python train.py --d_model=448 --experts_per_token=6 --activation="swiglu" --normalize_top_k=true --routed_scale=2.45 --router_cosine_scale=20.0 --init_std_router=0.00711 --lr_router=0.000222 --vocab_size=8192 --beta1=0.9
Below are experts of layer 4 (counted from 0) of a mixture-of-experts language model. Rows are named router (the router's row for the expert), gate (a neuron's input weights, with its number), up (a neuron's input weights, with its number), down (a neuron's output weights, with its number) and show model dimensions 112-223. Each number is 50 + 12 x the weight over its row's rms, rounded and kept within 0 to 99.
After each expert's rows: "mostly gets" lists some tokens that are sent to it at least half of the time. This comes from a sample of Wikipedia text that the model never trained on.

# expert 24
router:72 47 49 42 51 46 72 53 62 52 67 54 55 57 41 59 50 28 59 46 43 45 57 43 54 73 40 42 51 41 63 46 61 68 52 54 56 36 30 24 46 46 57 51 44 72 50 53 48 43 47 41 45 56 45 45 56 50 55 47 32 28 66 55 42 54 68 50 63 48 58 51 52 57 48 55 57 60 40 35 70 63 76 50 67 38 52 43 42 66 49 50 58 65 25 37 69 27 68 41 60 49 58 59 65 53 64 62 49 52 53 63
gate4:54 51 63 40 33 39 39 25 29 67 34 59 51 56 39 54 45 52 40 28 58 40 57 62 79 43 59 55 57 50 26 44 62 40 52 41 52 46 49 62 33 48 54 34 34 33 51 69 41 78 53 26 55 49 45 62 57 50 29 54 57 66 47 63 67 45 47 50 80 33 44 56 60 39 33 62 36 73 50 51 58 42 50 45 60 61 44 41 55 42 45 63 42 48 44 41 70 32 34 55 61 40 29 53 46 52 44 47 38 58 57 35
up4:44 58 38 45 26 44 16 34 43 63 70 47 44 42 43 54 73 50 56 52 69 56 62 45 71 38 60 55 55 52 49 27 52 27 62 53 54 47 34 40 54 40 38 49 36 47 63 47 46 39 40 33 43 56 21 59 64 39 28 65 60 47 32 58 59 61 24 48 63 48 56 54 36 41 55 71 49 60 71 45 53 51 55 28 44 41 33 58 43 47 37 52 38 45 47 50 76 62 52 70 32 74 50 63 29 43 37 58 47 65 60 46
down4:52 63 62 49 66 73 44 53 40 65 75 52 68 58 58 42 60 33 37 55 40 49 56 37 57 51 46 43 29 47 51 48 52 60 38 39 66 45 35 59 59 65 40 34 41 50 53 42 41 30 41 51 45 59 55 46 39 47 46 51 46 61 61 52 63 45 67 56 41 34 55 46 51 76 32 39 53 57 37 40 42 50 67 67 32 63 50 27 38 47 52 64 40 45 53 29 70 42 48 38 44 60 49 40 61 49 46 46 33 50 51 52
mostly gets: " was", " his", " the", " her", " its", "The"

# expert 43
router:59 61 52 60 53 52 68 57 79 67 62 23 33 47 52 53 56 53 30 57 43 43 60 51 52 44 54 58 55 59 59 45 51 72 48 56 50 32 41 43 32 54 66 61 46 59 41 63 63 12 50 44 62 61 56 44 44 45 42 54 65 36 22 35 45 39 56 41 42 43 50 31 53 43 45 42 28 49 58 42 49 41 64 46 76 42 64 33 24 60 26 49 63 70 62 51 46 61 59 63 52 25 40 62 53 49 58 61 47 48 65 41
gate0:45 60 48 56 40 72 53 47 54 69 54 44 43 45 50 46 55 62 52 39 54 65 50 65 47 59 44 72 56 55 57 52 23 55 64 50 44 47 40 62 64 43 65 67 33 62 38 47 49 46 68 85 63 60 69 49 30 58 61 60 41 64 52 51 53 39 53 66 38 30 30 58 39 43 42 37 32 45 57 23 60 58 45 61 53 59 55 34 71 56 53 37 26 66 40 42 54 49 64 48 57 47 24 66 37 65 35 36 50 40 46 48
up0:53 44 56 65 63 47 60 51 59 53 62 53 48 69 41 53 49 59 41 50 82 52 56 58 57 42 36 44 66 37 36 53 51 40 67 44 35 49 71 54 69 57 33 55 40 48 73 39 50 61 60 46 59 65 70 16 53 42 43 42 38 56 49 46 59 45 63 37 72 54 43 56 46 34 50 52 56 54 48 29 56 41 28 34 51 49 40 66 60 73 30 42 34 54 62 50 43 40 46 62 68 31 67 28 54 51 52 46 46 49 50 28
down0:52 62 37 47 62 42 64 64 77 59 58 52 50 43 72 59 66 55 44 71 32 37 65 45 44 44 44 61 49 66 48 52 33 53 61 60 42 36 53 81 51 56 48 65 37 58 32 53 35 46 43 57 45 37 54 62 52 44 48 49 36 59 64 48 23 65 35 65 53 37 48 64 49 57 42 51 41 44 48 40 59 61 36 59 43 59 55 22 25 55 54 36 36 46 51 48 32 46 49 14 44 43 58 46 58 50 24 35 62 60 60 34
mostly gets: "---|---|---|---|", " Pi", " |", "|---|---|", "|---|---|---|", " Fi"

# expert 3
router:50 63 55 34 58 57 66 50 71 89 63 37 73 34 30 39 59 39 53 58 55 55 70 46 58 54 48 41 23 50 53 33 60 51 47 44 78 42 24 33 38 51 54 76 48 51 43 45 48 24 34 47 60 59 48 50 48 36 57 58 35 56 40 45 63 31 57 79 69 36 54 48 52 52 41 58 45 43 42 59 36 58 55 54 60 49 49 53 46 35 63 67 49 65 32 31 58 43 61 57 53 30 40 63 47 59 74 34 62 53 44 44
gate4:61 38 33 51 51 40 41 52 57 69 53 72 32 50 44 53 67 41 29 33 63 41 39 35 34 30 40 17 77 57 50 54 55 55 72 56 52 49 59 44 53 50 53 58 59 61 45 69 47 64 40 56 51 61 53 68 49 32 56 50 53 63 31 48 42 46 58 69 38 48 45 32 49 60 68 73 44 58 73 56 50 42 40 64 58 31 56 44 39 42 54 38 56 42 53 49 65 50 48 30 34 48 39 49 54 43 58 26 55 52 56 73
up4:48 56 50 61 48 47 54 48 45 62 41 48 78 53 28 53 45 67 61 46 67 58 52 36 54 51 29 59 54 46 25 41 53 51 45 36 61 39 42 46 17 59 50 43 29 67 50 44 47 48 55 37 46 47 61 52 51 37 69 52 37 48 45 48 56 57 41 44 61 60 59 50 37 64 57 48 53 50 44 43 53 49 47 24 48 69 28 70 70 68 62 43 44 58 63 55 54 50 48 57 45 41 69 24 68 48 40 63 48 61 38 40
down4:60 46 47 40 60 57 55 60 44 35 35 49 48 48 43 40 55 45 71 35 42 35 44 31 52 77 37 42 48 33 20 63 51 65 48 61 47 55 44 26 57 49 36 46 31 85 60 58 42 54 47 52 44 44 37 50 41 58 59 52 45 62 69 35 54 33 45 50 46 72 55 81 62 29 50 48 54 57 63 23 49 20 39 37 33 74 60 67 60 65 43 49 45 57 67 51 33 39 42 42 43 36 50 40 53 56 28 38 53 45 39 32
mostly gets: " The", " his", "The", " its", " their", " the"

# expert 50
router:64 58 59 38 50 51 66 49 61 38 56 46 34 64 27 55 46 43 60 45 30 49 58 29 46 41 41 52 49 42 43 33 68 53 50 57 56 11 60 36 59 60 44 52 33 64 47 67 45 50 44 39 65 35 63 50 56 57 61 61 55 59 39 39 65 30 70 59 36 63 45 45 47 40 40 48 51 44 62 24 52 32 46 64 54 40 45 48 59 53 45 55 48 32 61 33 54 60 64 29 47 50 62 54 31 69 60 41 47 57 57 39
gate11:37 64 35 31 26 46 45 63 60 37 49 51 55 55 38 54 39 42 57 46 40 68 59 45 54 64 54 46 75 44 46 54 53 53 62 59 75 48 41 22 47 26 63 50 53 55 55 64 37 32 46 53 55 48 64 48 52 38 54 49 64 54 57 43 20 57 46 45 23 42 44 50 31 52 34 49 50 35 36 35 33 48 53 48 54 65 41 50 33 68 66 65 45 46 55 28 61 39 63 40 58 57 53 54 66 79 62 55 63 54 73 48
up11:46 38 69 56 46 61 44 32 56 47 47 55 42 47 53 59 59 54 51 60 65 27 59 49 50 39 38 52 31 49 48 63 45 41 59 44 56 69 61 51 44 85 54 50 39 63 46 62 74 65 32 46 73 52 51 49 33 40 47 36 36 57 40 56 57 59 43 29 68 43 54 66 59 37 52 33 57 64 54 65 45 56 54 54 54 53 51 62 58 61 39 58 45 61 61 85 26 42 40 51 50 36 41 30 51 43 48 72 67 50 30 50
down11:59 50 46 69 36 56 54 40 55 50 71 34 48 52 59 60 72 30 31 51 62 56 46 54 68 51 59 38 46 48 53 25 76 46 45 54 46 53 45 45 53 53 59 44 49 50 41 53 60 56 44 43 38 47 53 69 59 57 60 42 24 43 36 43 57 56 43 48 23 38 43 38 39 56 46 48 64 62 43 39 55 55 59 53 52 29 60 75 54 47 60 36 50 35 49 48 54 42 49 68 60 25 59 38 43 54 44 63 40 34 62 49
mostly gets: "el", "ford", " King", " William", " Gold", " Hill"

# expert 11
router:70 64 60 54 46 51 61 52 42 45 55 49 43 27 39 50 43 57 31 57 28 43 64 29 43 62 53 56 27 37 47 54 60 51 45 43 60 57 39 42 38 27 67 38 68 74 29 48 67 29 52 42 63 57 53 44 37 47 69 44 42 34 43 41 50 47 61 66 75 59 27 52 58 42 60 67 55 62 38 70 60 51 50 42 63 45 47 44 44 44 46 56 69 68 37 30 68 71 46 49 47 45 47 46 55 58 57 39 42 55 67 57
gate0:49 44 56 56 47 41 55 54 36 47 32 43 46 51 18 52 55 49 37 70 53 56 68 64 53 40 50 62 41 33 63 48 29 61 46 28 55 27 70 47 42 43 53 41 56 77 42 35 78 38 58 58 37 39 45 44 34 49 62 48 60 53 47 65 74 79 36 35 41 63 49 46 46 26 77 56 54 69 43 39 66 51 52 40 50 44 51 56 49 66 30 60 40 58 53 43 62 54 53 40 73 32 52 62 51 60 35 57 51 46 42 52
up0:55 40 37 51 61 54 48 43 55 51 51 59 39 42 43 41 68 44 61 57 47 48 34 45 46 52 36 27 67 61 61 51 64 63 39 49 74 72 42 40 51 48 62 63 43 35 56 35 58 52 47 59 54 85 51 62 57 46 65 51 65 50 56 40 71 30 49 46 24 50 40 47 36 51 52 45 55 46 71 29 35 37 58 42 63 34 40 54 60 10 43 52 59 61 47 60 48 50 57 32 48 46 45 49 47 34 51 61 46 48 37 48
down0:59 43 39 50 24 45 54 37 53 61 29 50 43 41 78 35 49 56 57 52 64 35 34 63 64 40 58 53 56 54 54 39 35 53 26 76 63 62 60 42 40 65 56 43 49 54 51 57 35 57 47 44 52 45 58 49 45 49 46 42 32 45 43 48 35 59 42 51 37 71 44 51 33 68 51 35 58 65 53 69 30 45 67 58 42 73 69 50 50 45 48 44 73 49 40 46 43 56 62 49 56 44 64 36 60 56 36 36 41 65 34 26
mostly gets: " football", " medal", " FW", " Cup", " tournament", " basketball"

# expert 10
router:42 51 47 51 46 73 72 70 41 39 45 42 44 49 59 56 55 45 49 38 50 41 43 48 71 74 60 45 49 55 54 49 57 69 37 39 48 46 35 45 52 26 53 44 77 50 62 59 40 48 38 60 43 47 57 50 26 68 72 68 29 42 42 38 43 52 58 48 44 72 40 39 50 38 46 75 43 73 39 43 46 28 49 41 65 44 40 54 29 30 48 70 63 58 64 51 59 44 35 30 54 44 65 55 66 42 69 50 57 59 61 71
gate1:49 32 42 55 53 53 52 51 25 35 39 30 38 63 66 46 47 56 61 49 31 41 65 46 47 54 66 51 59 35 51 39 34 45 43 32 51 59 14 63 67 34 60 45 72 41 45 45 54 48 54 41 34 39 67 52 46 58 81 65 45 61 50 29 43 68 35 52 47 48 39 39 44 50 57 40 62 33 46 51 50 46 54 65 49 65 58 34 39 30 53 53 37 54 53 54 38 45 51 62 33 62 49 56 62 30 53 46 71 44 72 39
up1:47 49 56 54 51 59 64 40 39 67 50 43 62 40 63 55 63 28 46 77 56 65 75 44 66 51 52 39 66 63 50 63 54 41 56 27 64 49 37 51 58 60 34 75 65 39 49 27 68 54 40 52 62 51 52 46 33 44 66 56 64 59 60 21 45 48 29 46 60 65 60 46 42 35 65 59 51 49 56 55 60 34 59 47 51 72 53 59 52 51 50 48 55 42 40 53 39 54 59 58 47 60 43 53 48 49 50 38 81 56 41 59
down1:51 55 48 45 57 46 63 39 32 53 54 43 16 66 60 44 66 53 28 52 62 45 49 57 59 39 49 74 51 70 51 26 50 63 71 50 58 60 35 57 71 64 34 45 53 43 47 52 60 70 72 54 52 51 59 61 48 34 42 70 58 58 51 39 75 44 47 59 38 60 64 58 38 58 32 70 34 37 32 60 36 67 40 66 60 47 33 44 50 67 41 60 62 41 45 43 47 58 32 72 49 46 56 48 38 62 72 58 52 60 40 65
mostly gets: "bo", "ph", "idae", " Bo", "rat", " end"

# expert 53
router:40 61 69 55 68 43 61 58 70 34 80 49 56 50 41 34 63 63 50 27 57 37 55 31 64 78 52 40 37 38 50 51 61 52 45 59 55 28 10 30 54 44 60 68 60 70 38 56 52 30 53 68 73 61 65 40 46 58 55 59 35 34 51 31 53 56 58 51 59 54 52 63 67 57 53 52 53 45 35 39 35 49 42 39 63 47 32 56 52 63 26 33 68 68 46 49 32 74 42 43 38 58 47 56 49 67 67 56 40 53 69 56
gate0:47 66 37 44 37 57 64 38 34 62 41 63 36 65 74 54 65 70 39 38 58 49 67 45 36 64 32 53 57 64 34 46 41 36 38 62 40 60 52 63 28 60 63 54 50 52 58 56 48 59 55 41 47 50 46 48 33 28 51 51 42 39 46 55 72 43 51 33 59 59 48 50 46 55 23 52 57 60 61 42 50 40 43 38 39 35 54 48 65 57 52 53 43 60 66 28 64 31 61 64 71 67 58 53 45 33 53 34 49 23 73 57
up0:41 58 32 68 45 40 68 40 41 50 68 59 44 51 55 41 66 55 35 46 58 37 46 50 49 59 46 44 54 46 48 49 62 37 40 78 44 51 40 53 51 78 25 66 41 39 52 49 55 53 65 40 27 49 34 34 38 36 45 34 38 54 54 41 72 30 46 46 54 31 30 64 53 57 46 39 51 66 40 45 54 43 68 56 57 32 48 34 71 46 44 58 53 59 47 42 76 41 56 56 47 61 46 46 51 54 49 46 32 41 67 56
down0:43 53 44 48 49 41 54 51 49 42 62 43 69 54 49 36 65 31 47 67 51 47 56 50 55 39 37 50 70 68 54 45 55 53 57 34 51 65 37 75 63 47 61 68 31 47 37 69 59 21 49 53 45 48 39 69 49 47 56 15 48 41 44 45 52 41 34 44 49 47 55 46 61 42 51 68 46 44 60 47 60 68 57 49 23 61 52 48 33 57 55 56 45 70 35 48 54 61 45 23 31 42 49 63 77 58 51 69 22 67 53 54
mostly gets: ",", "),", ");", "\",", " including", " include"

# expert 30
router:39 45 62 51 55 51 78 60 65 45 83 46 64 53 60 41 63 29 71 62 39 45 42 40 49 74 59 53 46 69 38 46 57 61 44 70 51 32 46 51 49 60 62 45 70 53 30 58 59 29 39 60 63 56 39 42 41 47 66 56 58 47 45 52 36 57 57 52 56 65 59 40 62 48 39 49 55 54 57 34 37 21 49 28 53 40 51 46 38 49 26 64 56 45 57 44 52 39 41 42 55 53 67 45 54 52 47 56 59 70 78 63
gate0:47 52 55 62 47 65 43 64 65 50 61 54 53 46 69 46 58 66 54 47 39 66 37 58 71 59 33 61 40 55 53 59 40 60 41 62 32 39 43 41 52 55 54 59 60 56 37 63 52 37 62 52 44 50 49 53 87 55 66 32 83 34 34 46 48 55 73 56 66 65 21 46 75 31 37 32 44 57 78 67 57 46 39 63 59 45 45 46 48 41 62 37 42 52 54 43 52 31 55 52 34 36 51 59 45 42 48 57 36 59 44 66
up0:45 46 52 59 87 54 61 47 60 39 68 32 50 59 50 68 46 40 49 65 52 46 36 47 43 77 55 57 38 36 45 39 57 64 31 31 41 69 50 63 39 34 37 64 64 49 45 54 64 34 16 52 55 54 63 44 45 52 53 47 33 42 49 35 28 47 22 49 53 56 50 43 63 36 46 61 44 36 50 37 50 61 65 49 40 57 43 39 55 56 34 53 48 36 55 71 79 28 42 35 42 49 33 25 41 62 53 41 46 47 53 56
down0:54 70 47 63 61 56 46 54 48 29 46 43 22 40 67 46 42 50 39 53 38 46 33 56 42 52 40 39 56 42 53 74 37 51 57 45 46 68 74 54 56 34 54 58 66 57 27 39 43 74 31 49 43 41 47 66 61 78 59 29 47 30 68 42 45 27 51 48 36 48 58 47 60 49 28 41 53 48 49 56 42 43 40 64 34 57 22 48 57 45 43 50 50 59 62 56 43 34 74 41 67 38 49 42 53 65 55 24 46 45 38 41
mostly gets: "ak", "ase", "ck", "las", "ker", "tch"

# expert 56
router:47 53 53 50 65 52 68 43 46 60 67 36 55 43 48 54 65 33 39 58 43 36 42 45 71 62 37 50 48 65 43 44 58 47 62 50 41 29 30 17 43 54 54 56 52 51 48 67 54 29 42 49 49 59 56 35 53 46 44 34 44 54 21 35 67 54 62 43 31 58 51 41 47 29 50 60 58 61 50 34 51 36 53 43 70 45 69 55 39 35 54 46 66 54 45 51 41 39 57 49 24 61 62 57 66 50 61 46 57 41 52 49
gate0:45 38 44 44 46 51 42 61 50 68 60 65 18 64 57 33 64 39 68 53 59 60 37 84 37 55 41 32 50 36 46 59 51 24 54 41 63 67 37 45 60 58 57 36 57 40 42 38 45 73 33 52 48 51 45 40 52 38 49 33 37 53 51 45 41 42 82 46 58 36 27 67 50 61 53 60 38 36 42 61 36 36 64 52 67 55 32 59 54 32 51 63 34 53 65 35 63 56 45 54 36 45 40 53 51 42 50 58 30 59 50 43
up0:42 46 46 61 50 44 55 59 60 74 50 54 50 58 46 44 71 57 48 45 54 68 45 46 68 34 42 50 63 41 58 37 50 26 39 35 32 53 59 73 50 45 46 40 59 68 37 36 57 65 45 68 58 39 61 49 63 38 38 44 65 34 45 74 29 48 32 41 50 47 42 65 74 49 59 48 50 38 43 51 41 54 38 53 65 46 46 53 69 53 50 35 35 40 50 47 41 68 54 64 51 76 45 65 46 48 49 41 65 67 52 41
down0:37 62 43 55 34 51 41 50 39 47 65 57 45 47 53 49 71 69 65 57 33 52 47 49 51 45 23 44 40 43 50 49 45 44 49 35 42 74 63 49 65 38 50 41 58 55 44 19 35 66 65 54 49 53 43 65 64 48 61 61 41 70 54 72 63 35 56 49 38 41 44 58 41 55 62 62 38 44 48 48 58 65 42 43 54 60 55 33 44 46 59 46 60 44 60 29 49 56 51 39 66 52 48 42 29 36 55 40 43 51 61 64
mostly gets: " were", " |", ");", " was", "†", " &"

# expert 46
router:59 64 53 42 69 72 51 62 52 69 55 44 37 48 66 50 64 51 45 53 39 40 66 27 54 63 40 50 39 53 46 52 54 70 61 65 43 47 43 25 53 44 66 46 68 62 41 60 36 43 36 44 72 57 67 59 42 43 71 62 49 40 47 35 66 39 71 58 64 48 61 48 46 54 53 57 54 43 64 48 48 26 46 57 58 49 48 63 48 52 32 40 59 25 60 41 45 44 49 38 51 30 53 41 43 35 59 36 54 57 58 51
gate0:56 59 47 60 54 59 44 47 59 35 52 64 63 42 50 33 61 42 56 25 36 26 66 56 38 36 60 25 53 61 56 65 50 49 76 40 36 61 43 44 18 31 59 57 54 49 74 62 45 53 70 48 42 65 55 46 58 40 40 42 67 55 43 49 57 63 54 45 48 38 29 36 35 53 62 45 58 64 24 71 75 52 57 39 79 65 24 35 70 47 66 32 74 40 62 53 50 09 38 61 79 46 40 58 61 60 60 61 67 49 53 53
up0:68 45 48 45 49 41 47 26 54 48 34 60 46 69 36 40 29 50 45 36 73 39 58 63 54 70 23 47 54 66 60 48 41 44 81 33 36 66 64 61 49 44 50 47 36 40 64 50 57 52 33 59 41 39 38 44 43 40 63 55 59 44 48 51 49 50 47 55 67 48 36 74 62 53 21 49 46 36 67 69 44 59 53 54 47 46 61 65 66 51 42 67 34 50 52 39 64 36 31 36 54 42 70 52 76 37 32 47 44 75 38 42
down0:68 47 49 58 62 42 56 57 33 47 43 59 40 72 71 54 64 30 40 69 43 32 43 61 53 58 35 62 56 45 63 21 33 67 57 44 44 45 56 62 38 23 48 59 38 43 52 53 38 54 47 45 59 32 62 50 59 50 31 69 67 43 49 38 42 30 46 55 25 64 34 40 38 46 45 44 60 48 48 52 51 51 31 17 70 58 54 53 61 52 60 44 38 59 31 40 69 31 58 53 65 45 49 55 58 39 56 56 58 70 34 51
mostly gets: "})", " century", " said", "----", ")", "\""

# expert 22
router:38 60 61 37 53 51 62 60 59 55 74 50 36 29 37 67 44 42 51 32 48 41 69 48 58 69 45 30 43 43 44 52 63 62 57 57 41 29 40 23 52 60 77 60 70 75 43 66 51 51 32 58 54 70 64 44 47 53 56 48 48 46 34 24 50 48 61 69 66 60 44 56 63 33 40 50 59 33 60 50 56 38 81 50 57 32 30 50 45 41 45 54 48 71 55 55 51 65 45 46 61 46 42 45 56 34 69 60 54 55 69 65
gate1:76 50 51 56 59 49 50 26 46 55 61 40 57 44 75 35 35 56 33 64 54 59 45 50 50 56 43 70 44 64 69 65 29 53 58 42 30 67 48 41 78 56 49 57 47 37 45 65 43 43 53 59 47 55 44 58 45 41 56 33 36 48 63 42 63 35 55 46 45 52 42 59 46 54 45 47 54 58 79 58 53 57 56 58 29 43 55 59 69 70 64 09 57 53 52 51 49 54 50 65 43 50 24 27 28 61 50 41 45 58 43 60
up1:36 57 42 37 34 40 64 51 47 46 58 65 59 73 37 50 56 49 48 31 51 47 36 42 43 36 54 62 70 38 46 49 52 46 57 50 51 43 24 45 39 42 54 55 36 67 43 67 53 40 68 38 44 29 62 57 50 29 53 55 45 45 46 68 66 47 58 46 46 52 60 51 61 43 45 43 61 64 40 68 66 65 38 48 55 54 49 36 65 45 63 68 49 45 52 64 54 38 49 50 50 41 81 53 32 44 49 48 34 34 34 29
down1:59 54 34 49 50 37 61 63 45 60 39 56 33 27 52 48 34 42 40 59 36 58 51 41 76 58 31 38 58 38 36 59 54 52 38 53 25 56 40 53 46 55 67 61 51 43 53 52 64 37 57 67 33 76 57 42 66 60 41 57 36 73 44 43 53 45 39 63 44 33 47 47 47 46 50 81 60 51 39 42 55 61 54 35 59 48 35 46 75 62 55 73 60 54 68 53 22 65 33 47 45 64 22 30 42 43 45 54 65 32 60 49
mostly gets: " June", " April", " November", " July", " August", " May"

# expert 62
router:42 63 70 45 50 47 49 60 58 65 54 53 65 56 71 73 58 39 52 42 28 58 58 44 51 49 49 47 38 28 39 68 66 62 47 48 57 45 48 37 45 43 53 70 79 63 20 61 59 39 42 48 59 67 63 64 31 36 65 37 42 42 56 54 66 46 49 62 55 54 62 59 33 41 42 72 59 48 53 60 82 40 43 34 62 50 36 49 41 57 41 41 72 80 55 50 47 44 43 35 51 51 33 53 55 60 79 46 40 67 57 47
gate0:66 44 58 34 58 64 63 64 58 36 40 44 59 50 42 64 80 40 35 43 36 47 55 34 51 40 59 57 63 55 54 58 45 67 27 51 52 55 62 46 54 33 53 48 36 45 47 62 45 62 62 53 51 74 67 59 58 57 63 62 44 47 59 28 48 65 59 75 61 59 62 36 32 36 38 56 69 53 51 60 71 38 33 54 55 35 54 52 28 52 45 66 54 67 70 55 48 61 38 55 42 52 60 61 42 49 57 59 41 57 51 48
up0:42 63 63 62 56 43 74 36 35 58 42 69 51 27 45 71 28 63 35 35 56 34 53 55 53 44 37 31 36 45 34 39 61 62 68 54 74 63 42 49 41 53 40 61 64 52 41 43 51 24 38 48 51 41 28 48 40 59 54 61 55 55 39 50 66 58 71 53 50 38 37 53 54 67 52 34 43 56 52 54 50 51 59 68 47 50 40 42 34 66 57 36 70 64 36 49 83 58 64 38 42 36 39 43 47 50 53 66 64 41 58 55
down0:36 68 56 44 52 46 53 47 59 36 54 52 22 49 36 62 45 45 69 56 60 32 81 48 52 57 44 51 67 40 40 44 71 49 60 45 57 41 42 41 45 47 52 59 63 70 32 51 57 51 54 51 69 56 50 26 57 64 43 24 31 57 46 41 65 48 44 45 56 25 46 38 52 33 34 42 55 87 56 62 60 33 29 44 60 42 61 44 49 50 52 54 56 36 65 37 47 47 54 40 08 49 52 37 57 61 62 45 58 43 37 51
mostly gets: "V", "K", "M", " V", " X", "G"

# expert 41
router:45 49 54 54 54 66 57 44 69 57 50 39 61 30 63 42 50 46 44 55 52 49 56 55 40 48 66 61 36 36 26 35 54 49 55 53 50 36 32 29 56 42 57 55 62 67 50 64 64 54 70 43 55 52 65 46 56 42 78 45 32 66 48 48 58 47 81 53 80 48 64 77 42 39 52 56 67 38 55 40 42 57 39 36 41 38 52 58 57 64 26 58 66 66 55 55 53 40 41 41 51 43 70 42 54 58 44 62 60 53 50 50
gate1:73 39 28 52 55 27 36 54 48 52 54 58 49 36 47 59 52 37 53 34 54 51 39 48 53 32 32 29 36 24 49 50 39 61 54 74 47 36 63 37 47 83 67 20 41 39 46 53 55 56 33 33 48 53 41 32 55 61 62 61 52 41 43 41 47 41 56 22 64 50 49 65 44 38 52 48 40 55 52 52 51 48 68 32 49 57 51 56 71 77 38 52 45 70 45 59 50 59 50 34 48 40 59 37 58 42 61 75 47 47 35 62
up1:45 58 61 43 50 54 63 55 43 40 60 56 41 57 59 56 54 71 45 54 30 57 53 36 38 47 62 67 71 58 55 32 50 44 57 46 40 50 38 58 60 44 35 67 48 27 55 42 50 37 67 37 35 50 56 52 55 64 45 50 53 22 74 61 62 79 44 69 35 62 48 39 44 42 45 29 71 52 22 57 30 54 43 99 40 50 39 50 26 45 36 49 34 48 44 53 53 46 49 62 40 58 45 58 51 45 43 40 42 36 53 34
down1:54 64 44 57 45 53 70 46 40 59 48 57 33 63 46 52 46 59 41 61 65 48 69 32 62 65 40 58 51 54 53 57 36 63 30 54 37 42 32 54 59 36 47 38 64 52 60 75 33 64 63 25 47 58 43 61 46 36 72 52 59 47 55 35 32 69 52 69 40 43 60 32 24 57 37 49 32 50 54 36 24 55 71 61 65 52 57 57 56 28 66 68 26 46 65 49 61 38 28 47 44 78 41 81 56 64 46 42 61 34 47 48
mostly gets: " known", " used", " use", " him", " due", " said"

# expert 21
router:53 36 34 47 54 46 56 43 60 55 54 65 44 26 46 66 56 48 49 40 42 25 49 21 57 49 55 41 42 64 31 62 63 48 55 60 57 47 42 44 53 54 54 61 61 59 52 56 52 38 47 45 65 59 45 44 49 61 42 39 45 38 28 24 67 31 64 47 63 49 26 37 55 42 53 53 62 61 46 61 46 39 63 61 76 38 44 48 43 45 49 57 68 67 75 56 78 56 65 33 58 56 41 33 57 72 52 55 63 73 60 66
gate11:59 47 47 47 34 61 71 44 44 54 12 60 53 40 40 44 51 58 51 18 55 56 53 58 49 44 56 35 54 65 41 68 51 46 43 46 70 24 59 51 48 82 53 32 46 33 38 49 59 47 44 38 53 47 65 49 57 48 45 69 40 39 27 43 66 66 38 55 68 54 40 55 47 50 63 66 55 40 27 27 36 45 49 46 57 69 59 43 28 51 41 57 48 50 57 58 76 47 44 49 28 48 35 49 43 33 68 56 70 77 65 49
up11:49 46 25 53 62 40 60 54 56 45 56 49 31 53 42 36 35 43 56 31 38 40 52 48 46 60 71 56 35 60 53 52 45 45 43 43 41 36 51 48 63 65 24 48 66 55 41 56 75 45 57 33 38 68 33 39 45 61 37 67 50 36 33 37 84 68 25 43 64 54 62 41 54 55 47 48 36 47 61 15 45 31 46 33 31 68 33 67 58 66 55 67 52 49 63 60 44 73 48 40 49 62 30 48 33 42 35 28 54 60 47 34
down11:48 51 51 43 33 69 52 64 61 46 48 57 67 57 76 35 63 50 34 52 45 60 52 70 59 40 52 37 38 68 43 42 50 43 58 61 52 59 57 36 50 56 38 28 55 61 66 51 57 46 62 49 41 33 43 60 45 31 44 41 50 52 63 45 67 54 62 49 44 53 47 63 51 62 55 44 43 60 66 26 57 38 72 45 46 54 42 60 64 50 48 60 35 58 49 78 67 43 41 68 45 63 52 49 11 67 46 55 33 56 50 33
mostly gets: " football", " Team", " Cup", " team", " League", "final"

# expert 17
router:51 59 48 26 39 43 57 77 51 69 47 37 64 46 48 58 66 37 46 52 51 53 56 31 42 60 51 65 42 37 56 37 49 57 47 67 34 52 38 35 64 56 69 67 57 72 35 67 46 32 45 31 68 51 73 52 31 43 30 46 45 32 35 36 70 53 62 57 55 50 31 58 43 43 49 48 38 61 55 33 42 56 55 59 67 49 50 49 51 56 44 52 50 68 47 36 56 38 51 49 39 42 48 69 19 54 55 41 52 58 85 45
gate1:42 51 47 57 65 40 57 63 55 56 30 51 63 37 47 56 49 48 46 53 63 68 53 33 63 48 47 38 16 25 64 30 43 37 55 43 58 78 44 52 41 52 64 45 52 53 34 44 54 47 78 47 56 68 48 48 50 45 39 59 39 62 34 80 62 66 73 53 49 38 55 54 50 55 54 63 51 38 46 51 57 48 56 63 70 58 47 44 77 19 43 40 29 49 34 47 57 53 31 43 57 34 44 64 56 42 73 29 36 68 34 34
up1:56 56 56 60 54 30 65 27 32 36 31 52 49 50 36 48 65 52 55 57 69 61 42 23 54 46 61 65 70 44 50 37 13 43 39 43 44 38 61 49 67 50 50 57 49 50 43 38 63 44 52 37 43 40 70 31 45 33 67 51 38 44 37 52 40 53 60 70 33 49 48 37 46 47 53 46 59 60 17 71 44 40 39 51 66 49 47 42 57 46 60 43 42 44 42 36 54 57 36 66 69 16 56 56 39 62 66 40 55 37 47 58
down1:60 54 29 38 49 35 22 55 63 43 57 57 58 40 42 42 39 64 53 51 27 43 57 52 47 50 54 52 26 60 55 46 51 76 49 53 45 38 60 55 51 51 43 51 55 53 64 68 77 40 44 49 43 52 63 45 74 46 42 53 41 44 59 56 48 52 33 48 60 59 52 44 38 46 67 53 53 51 47 44 55 57 57 61 64 41 24 22 52 43 27 46 44 64 49 16 48 45 68 54 43 28 45 63 49 55 42 43 64 27 76 46
mostly gets: "%", " eight", " million", " ten", " five", " seven"